config = dict(
    num_hidden_layers=8,
    hidden_size=320,
    hidden_act='swiglu',
    moe_layers=[0, 1, 2, 3, 4, 5, 6, 7],
    router_score='softmax',
    normalize_top_k=True,
    balance_loss=0.00137,
    router_noise=0.05,
    vocab_size=16384,
    norm_eps=1e-07,
    optimizer='ademamix',
    beta1=0.9,
    train_tokens=877500000,
    max_steps=6695,
    dataset='wikipedia_en',
)
Below are experts of layer 4 (counted from 0) of a mixture-of-experts language model. Rows are named router (the router's row for the expert), down (a neuron's output weights, with its number) and show model dimensions 120-159. Each number is 500 + 25 x the weight over its row's rms, rounded and kept within 0 to 999. Numbers have three digits each.
After each expert's rows: a language model's description of what the expert responds to. This comes from a sample of Wikipedia text that the model never trained on.

# expert 3
router:485520515481510512506498479530498481489522503467508514486507506519548449465509488481471450555495491525503488541497500495
down0:518509495497503471532485517444497476544515529463501477489557508487504472545493528461495481504467470525507509486479519516
down1:507498474514468483470489507506519499483486496466473531496460513454506503498472482557518505494538498486518499514483516522
down2:480487529487540475512516531478544480468511502489493514482473503493521503500491506445489486490484469456516474481501514496
down3:503455471520501468451494481507492505481538481500476474492526493494522545495531489524479478451498506499481474478496515483
down4:499447516523488520508488470476481482517480464519515517512475503489492521460487486521499495484557511519475512484526524499
down5:508535494494495473481464452468539475500529513477484495524510499517526495519492466511522518494484514524518489512518511549
down6:467500481480495545505499476501491518513514467502514489520486497518516464487491448483476503481525469516453522518497510523
down7:500492510497466583536492519501505470512482450542538529510477470494501479467463479443466515511527465488517505499485467498
What it handles: Number-leading spaces

# expert 22
router:486429452508479462509474490549466443499496488485501496501495490523515520507449460529512515476537513509485486562519476518
down0:529500529457501468507544496509501501498488503504545518463504528548508527495518474505519484528501500491488496470512451561
down1:506488528498500494540518486487492511529502480504496532461509477496477553499543492460535461464487524516506489559501462518
down2:537490477507469544482501454452507514526481485473504500451508470544511513513513544496557499485509530479512480511483527494
down3:519488502502449519480518470497475490498495512476516517477478517464490513494500483522564471522501469497473510521487483493
down4:522498496515526511529563527488516469514517486496526483467447536476527493468512505556471499505502482484485518545528491529
down5:517508500477472525454467516553492502491529512516511511503492512492488512517481532494526490500500484503462523531522495474
down6:500518535490468490505486495518498524494523505545513485491506521490530521463506535507520448549539491482483460459491490493
down7:516508484505567521472471521494533469455521512485477546496495500507475534474566475503473533488496511512507516522526533533
What it handles: Determiners and quantifiers

# expert 30
router:474500525519491508504461462491484545522511506462478471466518532486494535496499450508521493490526524502510496524458523514
down0:519519465535485508516465461487517520473489508509477529544554507493504488524501513541481484504501525558540512465490516519
down1:504504519522530538457531515520515491504438515526540506519496505477506493515490492523541497470519467509492478462464507532
down2:468559490488483512449542522490513534533466504504557499485492544502490498454504499560532499505497493478501494513481475525
down3:531483495493500477523468518514464481485499456496497505531506467502500498500493496494449493538494504514512532477529520506
down4:480497441533489475496502489523498462496492479486542518519530483499533525457511502486530542488464491524537527522529502511
down5:494500533497524527503504519537535495486437463473524488520507532527484470471498488469513544545547501513515513498497482480
down6:497500532515534488500494469531507487508464497504519496478522513528526501505503560513461501489505518534510485470473476493
down7:502522460504517482505506501534521520514415468495488467546494475488509490471506435473510509503513496475503479495481513498
What it handles: Occupations and titles

# expert 52
router:509572437510507472513535509500508517516473496489472479489519548508503560545460513519508513518491540486470490516531514524
down0:522527410476500505537484478475520532520501523497520531510528524539496506555514482500525507492507522524492499523523494486
down1:494463513564531478511472481509508488497465501457531482503524493496485504439500479488466527543474509520488489513497541454
down2:527494453508477497461554487514546507471509549491527496504490509526538491487510500520548479489513473513492475466542503503
down3:494531500498508492465516527490517497525517528488518468514498482464476482506517482511464490483493503526459483493515489446
down4:468554500514515466524486507539497505512496524466528526502472494527528495499456513515471515535514521485511495457480514484
down5:483503493515478464539481528450533495513536494484467501516470497573500523494508568491460510517506437435516499506494523503
down6:488476462518491515502542480519503489465504476513485500483512490511556516549528467468491466509460493528484520525503505505
down7:488477570508490552493495483506473501520542488511535458514482501518512520485512559528523503528509501509510530515494486497
What it handles: List commas and conjunctions

# expert 36
router:491519504520509501503489460506499511533482478520531508458497480477478471502465519498519486516494511516490520535508478487
down0:534493481505494514509525478521514488458522537462524481524535467487510495524552505523536457501525481524484495481539512513
down1:512500508497491476484505500487476482539505451506467481508510473537462487498478450446497499495506491512495549488513519494
down2:528496470518470487478497520513483472496489475500523485468512520513491473485553498530469449526437498540523472470502500539
down3:555500460562487484467507509461482477508499493491514460527499508488483500525540490517482465485507515475524492512519492519
down4:497532505471522488478487511504570529500550490504456501499499490500566505492500482484508525488520486479494459509517545493
down5:483499491471495505492520495487481467494507521510435507501495512509488536507474513488558536492500505467510489503483485534
down6:468527495514463471500505482501520528450502488530516488501524477505510498483523499551513498504444546532490467485516499522
down7:512499482518500506484483513529478511448488526505540514514498517499484463483496484499482475517511538545481492482524480531
What it handles: Ordinal suffixes and units

# expert 57
router:460494538495544476481471494495514492483470496513469533458501482493512515572506524490498504521523490518462501489489507517
down0:495491512509514523479511485522482511501509480488492505496515540522490506549479488494504512478485457498526476475438555486
down1:454541519482507500521487474533521463476473466509483519483457527502513497490491550503465516470487485498481524472508502460
down2:480530479518496482484537489482483527497453455490528520533526529513536499502490490528536465472512497492520508494502493518
down3:517500474488470501466512476491548529553541462508504509511527541532512513466442487468500529526504521541520505503560518516
down4:512468506485458507549527457503525481459508455509508485473465508485475456531467535483489531481510493497486514486471479528
down5:531483515497468497513467492518490524488487457484531515484489508454518478496490531481484481522511516472503509489478548499
down6:439479485544499512490487497499487549481507548501523502536521468444506491507492518507477468494479512528517494490536460517
down7:495524515515515543512518519498510516503544515500460500479507480504537506535514518516539514477501452521506449506478466489
What it handles: Song and album words

# expert 53
router:503473507510499551490455497433511519483508492509488465509483499500506535523498511521530464481479503483452499480506500490
down0:468470523509476524474519539456481483463510496484474489497494510509527486514450483538544498478502528515500481543485489452
down1:493476496520461491519499472481470513489527480499507501517515495480463518499494501486506502509471500517486512512487513535
down2:486487570526531467526501502531460466473475472474494480505506513469517500493478512491505529509472475514527497494535534487
down3:507480544537484513496558510524499506491498524510481522518508468487517512474499484470449494507522443514512504479488497533
down4:540520468491513485478460515492517505497505515485486473554515517519487481510487494506489514504495473490499519525545537509
down5:450499473490538499479528527499507482505501509485511491519539468516440541469459495537464536491514528516521483478492518475
down6:490493478521523505465493540515538486500497505486483525510442500539486515473503526496490498498505500499488511469476512469
down7:518494493504485514500497512534541503514487485494488501499495482538503505491543536530509498538502533522509509439466468492
What it handles: Awards, events and media

# expert 19
router:501537437527511490526497538463492466480489459464460537512512490499520532533493468505531518502528541511454518480519526501
down0:448503479459505492515477539480480482486510513495537537505471529506498508477500493472468512498487522493458492513522490500
down1:506517494535487526515515519468528495488470505522488504507503485512514481498475487514492492458557472480517492438484468490
down2:551497491480483481500508482512459496515502537529580481500494508504509513493472538492504485524475520478488507451490502504
down3:483523469492510505498514501522458462485487538449494487508516499533496486567515488505457488493471512484501447509495518497
down4:473483493481500503494466503467485481508532454509515513510493492571528506509511515529482511510506490538523513488502547508
down5:496529459496497478525456519494529493515464544459514515481548479504517442543483521512505455467477516498469505526522454502
down6:480477535509500487492548500515497484498434493489496490460479519517533524520511524479476494515484443488471490467477511497
down7:504502545488512482485469477492501476490465526452515503515499541504471549532481521495486503494512462514499504479483518540
What it handles: List-entry separators

# expert 51
router:496494509514453505513468498521456473483467475505465482509491521499471516467485471480470516504480547535531491514495500514
down0:527522549530534496508508549506475507523499528510510504456472528500513495485461530458509479521505511499444476491521480498
down1:510534474505477469506492527516534538519489539498456484531518503508501437514519484500502452485507493472474475479474510501
down2:498526524487563523489487471482499500522492505485474414492528489461487491507494498458488520527489515483512533461495556478
down3:470456520510432483478507500533507434477471500450569550505470540483498518475501532496511492543487496508464512460514523552
down4:505447473520503542477506443458475553522502479460523477537468494477506543519485490527464465523506482522467496510526488524
down5:519462517482505507475476471498456499462509476445538479464519530539458516499494459504524484519478462484569479505499460489
down6:483469548532499491527521512484527499492503492521477499496503494502495478476471478515523559480507515494542516498509516523
down7:502489508549514491515495462503508466495552501497487537521489511516474513448508511499522518525495509495531520507498487498
What it handles: Adverb and adjective pieces

# expert 61
router:524531477515478539491536495530524444510510510548520519507510505481495477475548463514466470496505519483493493536496505479
down0:521481508492517537509526511530514485492457527499509511467465523438502516558514486481490492475505511468504455505446497529
down1:520522477505460523535502511522490497489494546486504499473488515501473493501480506505505458502534476520480519531529536481
down2:503497496485468496531481514512566478498536495503493497530473514469501520516497491457463457523507547505486469491483532527
down3:488545517525484523511525510499511461507481492547504490485446505477500473496531493464485458489522484532503488514515516505
down4:539508507490475532482488514513493509493496487548489503509483506500500483534514517513492479488496504491478479496485489505
down5:527514512525462500511525517548477486498504487508510524517453545455511536451511514474541538482489484468570466501458524516
down6:483468513496494518545511529462506471512530527513531496514495520544504506511437489484485493511482503461487492506474495478
down7:512476532531517524527503499451508489498546472489453485478495506549499478528511503515515474495472534545485466512510478550
What it handles: Census and vote figures

# expert 43
router:470505486517487438472527495528498515513467543521452497517465485451446491460493530490493501512520527512547495530487530556
down0:522502533479534500484545518518505504457482500520484497513498447527530488487481483492501536539514464476506538486517489518
down1:475482503501492541533450478508478482503478502491505499561504504530497545518494523498482500505485497521478508566504504504
down2:459466509547516534544563475522506474526506483486502468495483489486454537497464530489513508529501475500501500498522510505
down3:526451523476485488513511547506458528511483538478504485510477514516484537509500468512513509492467458499464483478509489473
down4:490474470536515479480513456526496540469487471507476513481531507490529514484476492508518498440504493495507514490513523554
down5:513514442474491504457495518534507498484479546500507527483507465465486492471540444490496483485473508518523511501504520522
down6:521491479513514526493479475525503542511541483497470512515501519543454508469509506489519503513502502497545526484529451538
down7:514506482498512513519488521484548502501558497523517504538508535512455510479475572487519512523569505443518500506465496528
What it handles: Public infrastructure nouns

# expert 28
router:469490516499485536485501504494467513511492492484474524510481446526487490549486528506560554507505521502471472474470505533
down0:500489528526490510510498526487461501491518514518485489510525546480530526503513520521513504482537500503528435471473497506
down1:456490517529527500488481485522518505504532508459527529490491487494536486470507512508444504499508546466520523451469500459
down2:498518502487465497519504498510467495551490514485530529478531541527509497498533546482503483506490538520492513505522510461
down3:490487479494486511522491460502530521484491478492501499496521526506469504524565523503493497530498511490478567496477526474
down4:468462468514515502481520520495531466503414526443488471516496442534503463496495471485521460501470526525477518508519522475
down5:486494531487478501489538480522488488495501511484542494522480485480446494504471534466525521509490487493501491425513526490
down6:495496496455452475511509482499453469503479527469493517517481459524483508450481503514498491468501523487520496464508491489
down7:513504465446522530480491528481493517478511508523483464489537517526536506493539509491505502489511485503504492490456507537
What it handles: Product names, table separators

# expert 46
router:515525487498488518496532491497501482510515502528497464537554491460475460543489471491508475472505496493479458513513464497
down0:528540504514511465498477523528515494488507507505496521449472493473499485500474501477506493521496500449441507526492486492
down1:510531492503522530546496484501500477476499532485499510548448461480523480523503498506519495484494495503527490548550497504
down2:493487539494490516512555518521488574508487531511475486471509495489511458516470548507454521470474498505476488523469510487
down3:500495496468539507521539505499511458544536501531515443462476503520488513523518490465503471519519496493501478462508499480
down4:529519476470481451515496564488512519508497497505500502534509476536511462538492524479560472518439512501448503518478514528
down5:482524518501496468489512520527569500508511477515497517498529483512502513520541479541529494489515493514488518558487485490
down6:547480453492455487461502566528505524457508484523497495481493457496502489545505524466528494501474544528511536472491475504
down7:496494496471494519511525483487516490515510477446506499523502538481502528489487467480545498482495482532529493495522514501
What it handles: Numbers and per

# expert 14
router:516523494506530521517483480492514539493512491529480513539518464515510435485506524482520567489506489485450519521517514484
down0:509531479493502518506472517516528498502538474542521479519482490451533464497528523490541516524512533506527510502487465537
down1:479506499476492505509488507510487474497507516523527496499459489474529500529536519490524483523508518517506540495485483520
down2:505529509481501501515525490533559513459530473524504543466484498484520478523490486479509491484502472481531539458527504463
down3:504525491532535497514522526489537478516484509460519451477482529503484545509516523508494506529504487534542471478496484503
down4:462501505471490551502499506458456452521473508519479537506477514504511477521514467546501487505444520510488488492555503532
down5:438493497495493500486512487537505446500484538507521524504518510462509480502519443494519471501486527460535484510528461472
down6:481493556499500520501540475489459476512496505484539484523476509500505526496523507503495511535499480456517490510497504506
down7:490499475508476517478450473495501465506508483509470505501529448488497553497506487486487513499484463565491505516501503461
What it handles: Table cell separators

# expert 7
router:485480510532480477475531549472497536512479480496504503533485466531515510532481484512481540486480506468519528480534517498
down0:552492493472513489497471541493538510483479540513486529514520495525515522477541492479531462505513527481514489537510481468
down1:502484489505517457522523483492479520527510501521542486514501512464501500510498499495465504517512513528521487493478518501
down2:487491507485528491478512531526497535508504518514502458454464486453502505505495507450520543482502505487529513493480489512
down3:530502492522516505501511486493496506503496491486465506496545481511524526521511455458519497487491472479500487547521500509
down4:524481511494498508479534491523535503470480499539535490504525499474506512513483486520530468476468511520521516491472497500
down5:490489518542490483549492467477544501485493497519534483442465490498488510518497511499503490497464516547493480474504510495
down6:538502493497497526506476513534532512512457547533539526479478513503516520520492514458510518452505509519519467477517505511
down7:539481503504495525492517523480488560488475480471477476510497500479444510470513493530535520490509478518491463517498491483
What it handles: Place-name second words

# expert 54
router:493487525535476570528529506477527498506515483563526501491501487475521435540503514483482513521546451483487489539567530489
down0:496457543502521501472497508495496514473493467556473506504485539522537495455481505487505561471492505504542482482462510522
down1:499512497443518494462474505531468506504532568523534510438476521499457521487526543515475479520481482522476513524488527525
down2:511506497503485483518500494523479462500499514466502462520460512446488493505521493461514532467533481503487481523507539517
down3:501481501530527504485509489444508534460503488531492525498522533487504473487517500517511504513523512487448513489484512472
down4:529508465494481483490430509535528503552510528480511498520562511495488483502520519504505495506526500483530530502503524486
down5:496532508470496544456479476507539497512503525510488508525477529522521527486486506501461476525497481519482478471467485492
down6:535499464472459528469520496452523533507454472501499508513546510509491514464467437529495528486488518500493507507485492497
down7:481519474476530506509482511526490461535484486480507501466504535477501468515552538469490511486510476512520508525487538507
What it handles: Opening parentheses

# expert 49
router:481531546537483480504491463509509495480502506529488534498499516472514476473493505468498541527491492506555490502503517512
down0:501526492518495453499478505516499480541562465485480559497499528522506534540462501494501490473511499518508484500507509503
down1:546503459479530494508465500478488511507549500515495502511528544539521509525504507481498490503546517478497490468510491503
down2:488523500497523546515447458508531471508512520480483486551474500513502503512544529514517467506539522461535490478487513485
down3:494490501479527515452483532527506520513469512536551490516523509511500502501506514465517527472535472498513473544497478474
down4:519496504474524492489493470546488516522484463503505477504497520458511498470508484481490464519524483495515477459490476526
down5:517493480498455501508492513529569475504471525512485536473499481466488490478477520558487488507510495506500466516517478533
down6:523489524482468505537535513460522466518511497479501511536497479515547465518474525473492503527470527516501483460472481485
down7:513539482518477501508498518469492488508529474522482487515512507483473516535506524490488488506508476531520544508466505454
What it handles: Capitalised name beginnings

# expert 27
router:519511529468459499471521505512532528533480528457542463517479523500492479521490524496492534465502511485489493521524484531
down0:476481484504492499505526524519488517474493490506468474476500472491487565509526467537501538527480467497518511529512519508
down1:477470546484489500467476514496498456532508514476514508531477497510481489446512523475489485510499499500523574533536495515
down2:456499488515481516452500451505475541503491499492539486525471557547524512481490527512529484485453478500485483495468545542
down3:476505483528509536508505483486489503505526480491473478506503517506522494501473513460518488536471497505503490480480484476
down4:495474518510486494461521522491484503488492477483482510558483480511501504518499506503520497522495470494490478539547493515
down5:529515482518522523476479503471494507560470536488521493497526510527500530536474500487551481530414470496460519507478493514
down6:453466490481508565475541507515485481444513493500490532494523491455486545515525509528520497509485458503523439485469511475
down7:520492515538511505507487516514537481448502490485545459563507533492523457509528506499488474507497476480456488569504471456
What it handles: Ordinals in proper names

# expert 55
router:529495532497527483461550494481489490503491483500482447505525487491499511512506477513549490485515508467512450526528485462
down0:487448501487548509507470497457517534509489466522533513533485534498488491475496508526479468533472501532511511480461481516
down1:513543517500498500503500510505529480485479511492506526474484510479479470451529462518467490469541486536522473507525526506
down2:524507471499454489469461520558502476521480500542503511481480460467477502515508477461465470473515499541459530553469493446
down3:457465502557522466502487503530472487509531500499520486488496509519510514490504503497493519487466471517520475547512528502
down4:452471509506517503501466500475456427488503516518458481519515475528493504522523483503469516499530538524470497525513499507
down5:507468506491529516545536440517501471448528446494522508517488499473511539453487505542496514507528492467545466457487542497
down6:512486501528503484555508431511491470454501515474509488532502495458454492425506527542486488501517525452509487521487489505
down7:543523513537526492531525451505510487490501472489496501490496503524512537491465507507456496507486459553521499519492523487
What it handles: Table and list numbers

# expert 26
router:464482454490467479490508547489473471481485545544503492509473498511496483538465475531503482479499512568519510494485484534
down0:488494485530485511490500490491494492485516519510508472492511502521479519505476500530472490545514542492521535465487533474
down1:518561512502474512512469461492453523511537527507542546519506497510471531519491499459493532497499497506522479488461503529
down2:486462590506511511493509496492507517527515487523536524517469477459493472463497516453502513525547460510506483504515482506
down3:489487483499502508517465502505472531451516509524452485531474539461508492484547473483473490469466532516539504468484517470
down4:467474497475489490499502492495496485479482513494460510458533485490502534525495490496457477514476476510509512406508517490
down5:496519464501468494510512511502508494532509491482485506522503555570560499503498459508491497489468471571533467478510521454
down6:524524530518527532542475488444453515514480520512506515487506501521486473519520531436498502486503492500461479516469472470
down7:534493460510502434465471518500550518525503516518479501523512563500439456484505485491482508492520497541490506533543500493
What it handles: Adjectives before nouns

# expert 2
router:487481519490474490534483483525469499490523515523501508511475512533449518458491467506563467513464498513511504520520536458
down0:461453524497457471473516551476472491477457475491486510520503494548524509509498545463491523494514491491474484477501470527
down1:522501418487485495464458518526521517460500502475489524532499501543527504513508481516479509523481510498448490493461473530
down2:524524507515505458512515510538487498521495496511538511473450482506521524508517470499514511495502499475516444499504521526
down3:518495533487482490439498526497510506490543519501483450485506473492499479458500498514485478522519499484507494507520493543
down4:455557484486456526509503496524494479491507527480477481561484521519517469473536536475465516512506537496521498491492497525
down5:497486547471527471509483466483463532530503471531524481517529542477474481484493514482517488496540474515530477499493492493
down6:495512504513478480493511471511502504556515469541495500517528500507489533475475547561513480486518514509525492545492505476
down7:537456532516474561501491525505491539506546500540479494523486499545468455475515502511518476510506497546517439536535449524
What it handles: Preposition in, place names

# expert 60
router:505502474477516525517499556513516523486527474439486504517500519473532486532505523477532535463538477468475471508554510463
down0:493494529455444449493540494520457535483487475560497549514474525455488516518510512442523513489471506481498507491516477513
down1:488530499447492495443498478486475535509505486484483497474485494556431512492492523512493478506462508503496503504487490501
down2:509531505473543520525506540518528529497497529443508461486523501475516477494488489480437461502506495488545533486496520549
down3:543483528542465516496490488541497506513477490475518440480476500441512497494499525463520516540511489441466457491457530530
down4:513529496507511551532522451493534505502488514448487517483532484517493511525481495536507514506513465448477495463509482516
down5:463489463512547502498496504467507506450463477473477524476522496502508550513524450513490441502482523510450502542481530485
down6:495530469518496500523514508502525506487489524442510550466497504518509508487497507476445547486499531503507493496509528508
down7:500500494491460526474532491527484502534484511538561538512483485462515475482520548488521475494484487512523489463507507516
What it handles: Table row pipes

# expert 47
router:483532488513496466500498515521492527514478534523475493442460509505525475488500501510496480427487515539505531468464550570
down0:503479502464479499506514494502522507508481484510523539474485501511494478521476520475493537535490508503456513482486546516
down1:502508520469537537469540539499515478483483514493492541476496488532511453522519518488505517500559502475502498468537464479
down2:539527505490486502491489513499496516533457524493505497513467495491540479507444501539494509507490503477517494480524488528
down3:503480519492527513451482512497489471536515537489506514475463522494539531492504473519546511488487493540508480497499491530
down4:516527534495530490533524480533521473488508474489515543515480491485496480457510486476515530503554489492496519502486473533
down5:490551480496501494514463510515517485508482441468537546521489502481509488495489513511492526460483514517495533506489549494
down6:536520471535519468491475529517506475519537473516487521504488512543456518491492446545507497535486463524476526507532508501
down7:471512500507532529482516496542531525466470506495508513528509517515528462499522492509483522491513507529515524505513514499
What it handles: Nationality and group adjectives

# expert 25
router:510525523473480477521461501508535505500531494510489499483497507524544488477477528494506504513512512517487453495506506470
down0:498466471511477447487538470525500509464485481546482519503512468526492490538534473541475481456520531492481535487484491498
down1:509492512485512493501502498501498484476526469521538523537519487540538499527492500474503495467481533510506503468515534539
down2:543496457498485486530514474520520503503490509494513523508459495517482524489533456537549458514468493508483498527520459517
down3:461496514472531447493527490527464494502547515538500470482539518502499511476472519504470489505456453495529460490481478512
down4:522484522506502449522489526545544490537518499501481438493520526471533529520509460475491493479505479444477485543496467481
down5:464532534508488486478508489532494450507489462509503529536485486480445503521519504517515490499515477488510445545513500512
down6:506482450477498474513517508555510511495492528515494462508570488452510489479453484482457502468539530469538523487518424514
down7:466510498479495526480523508484483505513546493474498507523534539525500444463502499509493517530464467507489483482503503473
What it handles: Range and slash joiners

# expert 39
router:491508490537499532518540489516498560483510484514503516540498460489496490541465508461509470512480509502521516509491495499
down0:473464468529521465523529464495504508499504484528552523480468481532482518473463498489523543476449481510512507501486495456
down1:530489477529508490525502477512464505497515529479480526518491463490487457518495511499518523533481514545499473523505489476
down2:491493532525522498535488473449476502488478498528476491552482505494561530493501508456523515497500492519488489510476530536
down3:504523469492451524507535509487522470500519498494509545436504536497496481539521488528506476521517502512513486505499507477
down4:540522531507548484497502518508528485477505467497476491509525506511487542540496526512511488520467526484517525458511516509
down5:495540471546522475503500483509514505493482499463495509520529483503499503486454489504529480512483521499526522474505503459
down6:552515535523510489498469465526492490490502497509541463553550495469542542516494491483538529473499513483491523462462532532
down7:505493521488547503505496519487489493522498521478468519490470485494477491487469490496532511515462484522524513503519505517
What it handles: Table cell separators

# expert 15
router:487487481521481469473537495585486519502517447543491508505486483527494537498474497521513480524515548471474502533547514451
down0:527499524469504470455522510514471471492520491536561460513503503515474495538491511495482487451509485504514488494493511479
down1:512499466562444496496501528506527489472512493523486524486517459545474495527504510557486508484511496506473513510504469510
down2:502484484497475523494528516484480498519458468482492522471491547581521480466500514472508502474514564472521484529477481529
down3:492473452509471502487493469465562527550487523465532479487511513508481523483508465506516496485506508475506486524505510494
down4:514474548504465452463507527483466492509511534528449535528466484482500498459477520467491501500484514476506470583475520486
down5:498493484472505462500490522489525507514500501485512434511531503523512505503543524499515475504514465486517523469498452510
down6:554479484461467448471536470498497471508502545499520525468497474558482470516481515539492496496532470505469488487501468489
down7:502510516480503509475520515547462519536499519513495466473500548553531486461497506492511502545488521539461483500490493495
What it handles: Word-initial fragments

# expert 38
router:467522495586508514512526507502505498480478525522468508486497526478479474507473463505481524444502503529488491515491498494
down0:505481503550534508481496503500498488494526513479483514507537540540473504502482502516489508491447512469525487473497529513
down1:461473500452520485484530477512479445483493489527467510482515518495524508490527554534483523506542481532470483500460461480
down2:514530544545475468494475529487506484489460535513495497488436525524539522534488481507554521449512483519505494535499466506
down3:520496539521520438508515515486491476493492484485537460508513526508488524523498481511550510469517522524478483489569514498
down4:499532517480505482547501513466508472489507518470517548482503456493551501532486509508527524506499489525440517484536500521
down5:473480520504500504466532518506521516529504517496528462502518479517476512502521495471520540510503506492478445517505545467
down6:529491480480484461492547504509512482543501474476539511507510469469523532516520482457516505527493528473520534527487502508
down7:510480458439503476487480477552527579479499479520526546496485543497446455457519528495503462558499517500518495535504538517
What it handles: Music, art, sports-table cells

# expert 63
router:475504522513512504479506544471521494476494466505502510502527459519540521508511529518475571470495518448493506442462499537
down0:506497487514486496521509429525500490508548458508540530530529513510553536467518509529525497488459487494482453451493529517
down1:502496492501540471543522496542511476474512512481492438519486528471515468534509485450532495525525500527517510531514476514
down2:517477512523472474517516498428519472518456463497498496461465422482525495470475502493507547515513493471519460502550503498
down3:459484491531527472553477530511491487484509543492499456507511497554520529475538545485508500490501566480510505509487530503
down4:498477518511549493530483475511479498517509535494467532503504519520475473484513517534543496514518514479492473469509517503
down5:520460508488494435485556523498457452491474462449482488505521499500500548507482468526522494548501501551504462492534511472
down6:499499518514517493508479460510492483505480494504478498532524495487507476482510471493498500489483478546509455463559505502
down7:502480517499510484496511505512479510497482498495489534482483519477461502515528515495481501514507483503485508454510478513
What it handles: Personal surnames

# expert 31
router:526488533518508491497484479510464495493496516507483481488505536501515481495476508533507517468480516494565492530541513469
down0:510475487531497486553515482480451494478488415495483497524506523530485520494481483486501539453519473525481477522488539488
down1:492525472497487549506465569502504522496431495439514501488488502451494560501517464493529473507507470515494503506524514497
down2:443496462466504488516500502511494570515496484493516467497528502489542533511481478493521466484524501492458512524473498522
down3:521472507456549524489483502544497532443507500500464523494500485489470483496500508483451493495473505499470524444479489469
down4:519499521477458476485526488530449476518496506489482499490509512483521504467452482465487490499510496460534534496526534461
down5:503504503516539529544502529508493475509473508490520531527500494537481512513483502484520524517507543472519511505471509541
down6:540516499492451503506483513485488521540531507511466459514511493503483534483502500494461458514510469510520538570524467528
down7:522498507505505488495464494493525473487518535490525483485471488486494479493498519546490510500480495529526494512507481496
What it handles: Initial letter pieces

# expert 35
router:505477496546519489486478479497462478465456494500450500514542428486472489446516532509492496508486526496470463501538461500
down0:442473534490475523549543469504533535564508484531490507509484497477492523463498527509518512554481509491503511504509502494
down1:504528500503521502486500498487552500487545498500515471510497505493495448516542538455475511581525480501511514489474521524
down2:493499482481496458477462488454503521486466489544475485507499522481505510491524491516510494458437513495493490466445474463
down3:544521464470495483510452502483520520479514501504527505514520491501492526512513534456437459481522534513535523455494474507
down4:497453466518472462514483513504478505486488490480546535473547504496506539506489497470517480512506517516460508504462470478
down5:489563494463493503501480491475480506518500481541498499511512510496512461510469525478499506422487460531487465458522507525
down6:479499514517508482521513461509486501487500472488526513511516475464523498498514493513499490521483448517524471507476536521
down7:528523485510457513504463498530435488476507511526484496536471496569534467522488502467485507539478480501499490477533503520
What it handles: Measures and spatial words